{"num_hidden_layers": 12, "hidden_size": 128, "n_experts": 128, "experts_per_token": 6, "d_expert": 64, "d_shared_expert": 0, "hidden_act": "squared_relu", "moe_layers": [0, 1, 2, 3, 4, 5, 6, 7, 8, 9, 10, 11], "router_score": "sigmoid", "normalize_top_k": true, "routed_scale": 1.0, "balance_loss": 0.0101, "balance_bias": false, "init_std_router": 0.00891, "lr_router": 0.00098, "vocab_size": 8192, "norm": "rmsnorm", "norm_eps": 1e-05, "tie_word_embeddings": true, "optimizer": "adamw", "learning_rate": 0.00334, "beta1": 0.9, "beta2": 0.98, "max_grad_norm": 1.0, "batch_tokens": [32768, 65536, 98304], "max_seq_len": 256, "train_tokens": 307400000, "max_steps": 4945, "dataset": "wikipedia_en"}
Below are experts of layer 2 (counted from 0) of a mixture-of-experts language model. Rows are named router (the router's row for the expert), down (a neuron's output weights, with its number) and show model dimensions 0-127. Each number is 500 + 50 x the weight over its row's rms, rounded and kept within 0 to 999. Numbers have three digits each.
After each expert's rows: "comes before" lists some tokens at least twice as common just after its tokens as in all text. This comes from a sample of Wikipedia text that the model never trained on. Tokens count by the router's weight.

# expert 81
router:433570536564404481462484476472500525466534512505541584486478507434532447542536492532583556610499604446465471526615466521494509579493535520469516502491524529459584453532409506645529469543482591460549443440523579507584372536509580479476528499498493536467468492494477496564488493539531486484539535517506556521466415534573607564452546446480506460490506382535556542485498531484507485586390
down0:453485505548542502423485454495521498544514552540525366524511474516567543549383462450533419491488489503512476444403412460533450399371489548527466516496573474555498505531454460483413516414566502493446430496559439469569524365444498490471574536475396462457461446527518527513480564459457600557593522464486531565466493446520503486547518564575548476475454536538426579490446497518508510443486
down1:503520473407537536507458531461455555554449457459521403528534491487477514364530499413506442498490404516488623512450491464549488522509558509461525624486438437537503515409537457433514533483508416537548559492538543495549541552598537503458529465440513607491509452494415535453566489564543472435461447468467455453469478427414438486508506563435480426518453585578453462444468598458443519525478
comes before: "9", "8", "7", "6", "5", "4"

# expert 80
router:476511430561512400525468517528530501462383495521538525462535512516575514491555482508451517601467523480409469469522452545566635497493522394599471469380479540530491489513524452532462441434454558451559466494520563576563377455509562412543520487547491521455581575535514526429465485508582546531606567529493572457468463509555550571490454481464569547490458494500475460445464531485416527520460
down0:522534481418470453474466454510510451594503493471482529539355513495409547515496463475451474491489503567538470573512511459490526384422464498525516438573504514498573463480579426467473569471489457548486431540556402475471453491591515506519483485501561481536501447529515565523490467573447559435566494389493581472498554460506445540491460565502408489432441549582369448473482437462490576552390
down1:462508460520493551518530450544488487507509422466476493559498540490376464571409450522488497458514489481508570535473508482464478412426650445408527450534509567510604473495447551414535612546490468536503548457526479483495541485525564586511463522467518456546479507527501588498523595433430476469456407531417443481481485575491511492507464638491437536515520506563424490428483465524371446502552
comes before: " to", " a", " the", " in", " by", "ing"

# expert 53
router:510491488629450478492493506443527451506552456480517489485397489479496462550523525465526545460380580527466420526544541576592526574461571491461562499474467523466476471541486495636529544553503580483610483387473616426492511509485410438475541483517504502563479502531549581445539479465546442473533471534513517438440557496456620449418507484473550483487473446488473565437401461532486524421503
down0:614535461417533567461506538378531547530534520402556424535455591547504522463487557491497521487496477507471444520529481536479437458491497523472532549606499511583439581555584423522477551520568569596491513539490517472454502455465546605551468456585486483445463538467491519465507489486491448424446439458571578457507523476424550527534414612456399452499447558514561479581517434455491535522501
down1:565554494539487524507452442523441555547452410511514511562534462505383479481527631537478435480485440568503499510533420467365472497472519529527469427470469503549477545469538526509568457329434472514544530475496606453474440433503439527527454566431532448552510415450469456460512402491505519610522470442435519466499508515489535538395516439516386457468549470466483520552473518492471497478442
comes before: " the", " ", " and", " which", " a", " but"

# expert 29
router:436518514648518421391495462440570394526597501440502501471482533508462511587504559522544494501462465479507451534562557462472615564554499475465443532419438549457526432555485519494467507535573503582558423528501563436459455517553497487482544595483501456465474494457511479479458487525589445503508517532474529457431491497497566487443497471439494448396542358433446497522452451546524523549401
down0:533490518460507484533432546537438560593425521505524555534525622596475497445471545397488510607501542401429420557554452502496519500568511520575533407502395439500433564466449541535543528476470472576485466541410538477508527524497483597509452505544556520564529479493470479586504481547492435477436585455445425528581503492545466504466581402447492527482532465474495456428463550506436460418496
down1:485459447464430520577448523442485506461461549443469464507564510519580523548497540447444437506435496412527463546511488509507418511398559485529576462601506498590576543552554435429543506445513558572498504465462402493526408566484605500486434446584548492474519497491499384477446509582540571497530517429509532410559605496396495475495555447541452486563519532408559492450525514484505537475499
comes before: "|", "-", "\n", "==", "The", "==="

# expert 1
router:504556511469462406437484487469470542455474494437491463480508568464580493554528554478546576557488630458521413477585500492410498585459469509459502483497437500562497492474481542605440439482552626513597508489519505470580467569503553483426531510499492508508473576515411466562419604504520547491581534524515480541473499434452545532457530390515591517455503415478457453529453494534545567583421
down0:532473482479554479544535565463474605534520500467474566518510483541593491460451557461468500500560476497500608495613496441443523420483564502574389536538542500496528545498511493552556478445457553536511513492523384528549427435515400437562446527514502557518497474502451506552449523488499488525468530430507507476443579512540474478602525495520395635562503569581458494538586555541626467431450
down1:524537540504541488499531512517525477488535473429480550603578544511454547514442595555500535584483542453547592385510590493461475493490584539496471542443428501569488527476537550481507528554564497568413469454614539438568503456478472502558454408547469511530453459505560460509531580666465442447417503516466503461495564482543504482502492460484546358538528459498454517503532508524539500596412
comes before: "0", "9", "8", "5", "4", "7"

# expert 113
router:563442515617472561426473506529585566495573540581579489436520533450460560583498524603570569515387589455444475484539586530509458543551448546491567473475474516526537394570480519575471496484482603519555497458514505502442486475465467505454477578481521508462502532495434429517485524529500482551566400521472489485501501491519516488558431452518552557551474419459440539426376449540498491415449
down0:542393606513556568424431516476476398519535549527460501494554494510484498647567549490490472546544484480498490425497396511440474496541533576516499396455550555434445547578466530511511585565462579474574521572555532540424616433498526485516534469483457502561452431513556520432454580552548461500442493475462439565497547493481503523493565527442534459505447449432429547513541509450472503456558
down1:551450519524457453495422553513522469492512481468511404464449461535496524440488368514514495556616488550457483451484503526530500527421489421516551526577583498542438653501438506473502488517428514512436512520535579491556441450451492576532469473438529414552484443501486418466464506438541556354537463399505560422469484459568583464489529519508545460489503527399437546528472530541501506599514
comes before: " the", " a", "N", "E", " his", "W"

# expert 10
router:489528488597529464393520448440560402494547537388532515462430522491468525556507522557567533523459460464467436567569494507528611594590498463415466526349456576468525418510503512460495534564549509603614521531528544441480405544516510481474493588494517451478457516449534483492498499496531460499515540568471559474485477463532586536477500481440521463433556387494424517512449516528526487541448
down0:490612452522482485537542490475449555508400521543489525461484517523465499541553572536414479430544450595566466549542505559498517455488483430541470529423484570519485429446495538450511452509484524540522527525430522491640533512523462543531506560546552447400550520543513498517504555589491467488601441585435523610513474441556426443412487542549492471388552509526510447426486406608448480487532
down1:517468489501479554515526539476506523553503504599504526519503537442567494551530450548548464461578416525511574671507543477502478493517490443516540483589502503480453416445515494418470438447514393493509505516486460521483571482516530512639583504500502459415555505491534480414512524582459514501476483489408454529415458520639410417465504544527603524463464523454521463522480490531418415521603
comes before: "-", "|", "\n", "==", "The", "==="

# expert 100
router:507485516636559412390543479414583391528517512407559488468511532510452563519477539592558535496434470497476409560548545522457603586551468462440495557434442470445536462557503541476550519517528471590557480513535573466557407540553533517439509607500531436478503494456557498473503480499542466497500501578495556469475538472564546576461556450420530471453554437455488475541470534504462555544447
down0:512515497447452526443573461429518492492541489565453493505572514529419479503454606536549492479567333443556497459463513410576540496533516549420463377510520525520515459565488507495578503519501539591523521461523460572450377509597431479517496481552478564508465475544453431537562507470509614548471520490435466571504567454449504499517521588448477499506572547498461528503397499565485508577571
down1:517494438500406382472466449470401483506538454450549413521488429575565401490509461488374537438551500511517477504497463521465499507450540522479540451607496519436487552493467558486550508490489509442560521524522477500443503475561523458520538510493467558424500500456436529476536509495367574492618623440554509417517489521486471589536437436567428511428556436483459460475468533461543618509527
comes before: "|", "-", "\n", "==", "The", "==="

# expert 62
router:487476561478408442423485516532506471586489501489599547527473439467505535481487453438549531578419540583406472507510440520497561478509533469570549473417439475493547477517451425504463482444502635415570486533563583494581465464470518573538526575543491461481496562430521448438526419510535528510647481532526506473505417468561523501509369467495472540452488482484493586464464511439470576554453
down0:456553568458536506544504603570407527478470521488553544544582529518452557408480544555548486459534488499446468452433567463492461511501460410475531494500433476512460445571474537405485524504473492485462493551483439477532527594472499432506541481632521536548449527532541426582545540450472565462431489446521469468452580530516491570412538518336532515539474396500564501506472507382471503420539
down1:567464553481540519453426548416518606478470483482517484569504470548544559424496513464569473422499527538519507505518455516501601516489404405536492532506540495561500377550485407420398578411484440496594441587521553489550435463484501512512409483471562476560505574454577486528455518588571511518463483559475427440570529399535461546473453514460512504522539473416512496503480493573440543472477
comes before: "\n", " a", "==", " also", " been", " in"

# expert 12
router:457523560503508543462445470413562396449568522499464415486560460459507524525447513467565510474431521503539469495544565496528422573483464498523559456474465570550415531475569508639483505551429568568560488488557588578472503498563528534546518572435568426544495596433504426452483534544623499527569518476502582503534582571479502409483578457517532509520462450531482544461429582494482483477492
down0:545455587541458583470578444415493547523448428451560462460454415454493517472522456576483489452567514479439482490491445508482485542499472484515555491478584497537533512587516484511551580480444506452466433475461511503538407621443464484502491524552566554528645632556510502457529478528523475381539408568475562440507503557522492407472471539519449578512413509547496463503477451585468454447473
down1:548476481473460452379503574457524436511407426495430526507461520571596588466476476474423469488493537488471500518493475449565535382507549544536496597525431517393464494482534457507463460504479483499464523510499436432607461544439540546466535549463447550422452486406568569444512459580465581514545501510608518454526484533596380508532537558491555553538459496530581451567491508501525477467468
comes before: " ", " |", "\n", " the", " (", "N"

# expert 72
router:498570497582467481442495531505440430527453441449479455458489627537445538530434552459543535506477526473461422500602479610466521637527477556493521588454519487537490518539514537527499569453615542489589480459503558477554443495532485486424452500527497519429529501440498438558532564420572412418514528517583553494492514537518595474495522470556493549418499513475542483451451578548515585589560
down0:489537490538519507528525530441486530542521484481466489502462493508518467499513459488554465490470503440421420558455487411481510559478590538513462516568660461428546461452447493561616539500597434575448531552460493481499530489554402515488438611476542539529502506474521512478505543549541496640359412442521481546459526563441455555496493458424425504452516493465541417535546537540571450431449
down1:454623489526536504565510422489563480432520476535463420458498458432562507497480507515518526528541463536447461521557565604562420479449475589455612526573472491549463453418480518461549529458518480555536512556470462429442514545576617543495503484549591537528603480525530502601438426546473460418469449484528537471569481524458466520583498458401585478555485503533473504513445492460550405532547
comes before: "9", " of", "0", "'", "8", " was"

# expert 40
router:524493446580398404505492521563494407493489441479576581453485514497469500525449542519485504578455479529432460450604490540523506547457518451495545518450472530545436545506427473579428470481435587504591502490515591540502473526512443421487579506491540454502463593455489570494510508489633533490537499555602528456456575429456575454493520491456552468476437431438425551458418510458428524406523
down0:447405605431450500413543473536539528526496505487430516524471559452446412520427481510588452482485441469477545472483465536572492531582488515472481527510500496435515580538389494423445497538525525519467476595483434575426539478456469472475444356480483449560487490480539582519458446522511405498535432530576452529453582541488460461434401544540529479510500522464471537534502537490361530401499
down1:512489528502489477464500546437392528431385541432544563485470516560506545519515526525508457430531294508530512525542429479511437477448547446493532439530528462484449470438511467493438498441452458517400500423560485548450477489558492453428550509439449491559458448421449560527531444491521564537547432525594488537456528471455512548472416503438533539448454420525517545383532531455522505405525
comes before: " the", " in", " as", " a", " to", " by"

# expert 36
router:430492606525502534482434484435480510560531440518538460479527489466499565544492565502527537605427559449502438492486454573552524524567479499497482490458483562418624388526485538614510514518546563516460496469487518433428338519502530478509473517478490502409494533540522464424487548461569469526530530506604602499503396573572488462468497465525499495420454477477465501462399493470485523567396
down0:476453409511460487460495503474424513476502549527558451471449538613461525475473614501523545463474532520447551380511476482546526529453568450497467525489539583416468508572476520490514424561485544556584509543442491529434494503542516505561579495485597528479511484533518497485486537593539479395503500434411506549583554582468440556513405597545538533535647455515464471528450536454564561566535
down1:404562536496493468456508562471490474535484514535536465561461477420467526510570403513505499574605509395584478530440463472458555389487415446505480462536490521480485497480370498449534524467459507484498519458456457505516539527506503473510480487345515479492580442523593526571490526430613539483595500478601531421518530598508514533465516570457567496509493549504459509505398458460614535511471
comes before: "\n", " The", " He", " In", " It", " This"

# expert 125
router:570556561485487421433405503442524489406479526504547474493506482455493503546462569451444432484422575459433464544529437477506527509568539533497481449477566487499601487604492480556458557484489588450488471513532551441449399518453538455499496505586515459429591528538543432400525544406624399509500517555570566530490461479500560471421494479565543469433421493551459561463505440486477500547469
down0:497405556530554577540427348476515492419512487410495610489446607494471536482571459584440520544572534388518522519492530555405476512444523523525521500429545488488537467533585475565539572524550543429531517489464472436510496505480475550517481519540561524603489533426478397587503535418479475465492489449539445448568540442526562489515591467512537501557512525436462510568503510466450454520565
down1:488462505446567524402581497504510498417600535538452545467409518573458558471464511462596512486479511488556536419551495489567544548494464560512564494624500498518540505564529490470575507426530500498544523601519525500445550500488474557562533436524471547670429454506538486562550558461449475421470486487563531545542578487485472487494457592532528400496390451558500514532486501539599540469455
comes before: "\n", " The", " He", " In", " It", " This"

# expert 123
router:479444539636473499500567513471450478562567410454524438492424537470494572601510513528538563553386612492471454556552458526534522499514482501516558488470547467470445461546550570572445465480524688537544499452526548455518481472574460490496588478504459551541555463454490452600513521569525428463486563619471495462507493467534540489441500478508511525460448434495463548480454460527508596464539
down0:528508524501584365485517442524522416431477447561489507526466537414461553463515563532446417534520477526573490548530479629581522558495441581525478439512478505443457423515424435571478486434443479498558413436591438511498464472478602399483429487507468424468492548486470422457515457525542486517585445568403490510597438536485505486555540591536515452449499507504458511483479468457456535470494
down1:435497504452529484522466517476505511472432463532478520451481492459510502506463492483442502508525634486486504581562496474470620513422567497521455480540548445518496438466470515496496636434451454515482544543477458550439439568609469462626476580376528531493491483446525498444447534507593545381441438423510506439381464538571516441496573589496499484540498483504538558528480541517507516424592
comes before: " the", " and", " which", " a", " but", " he"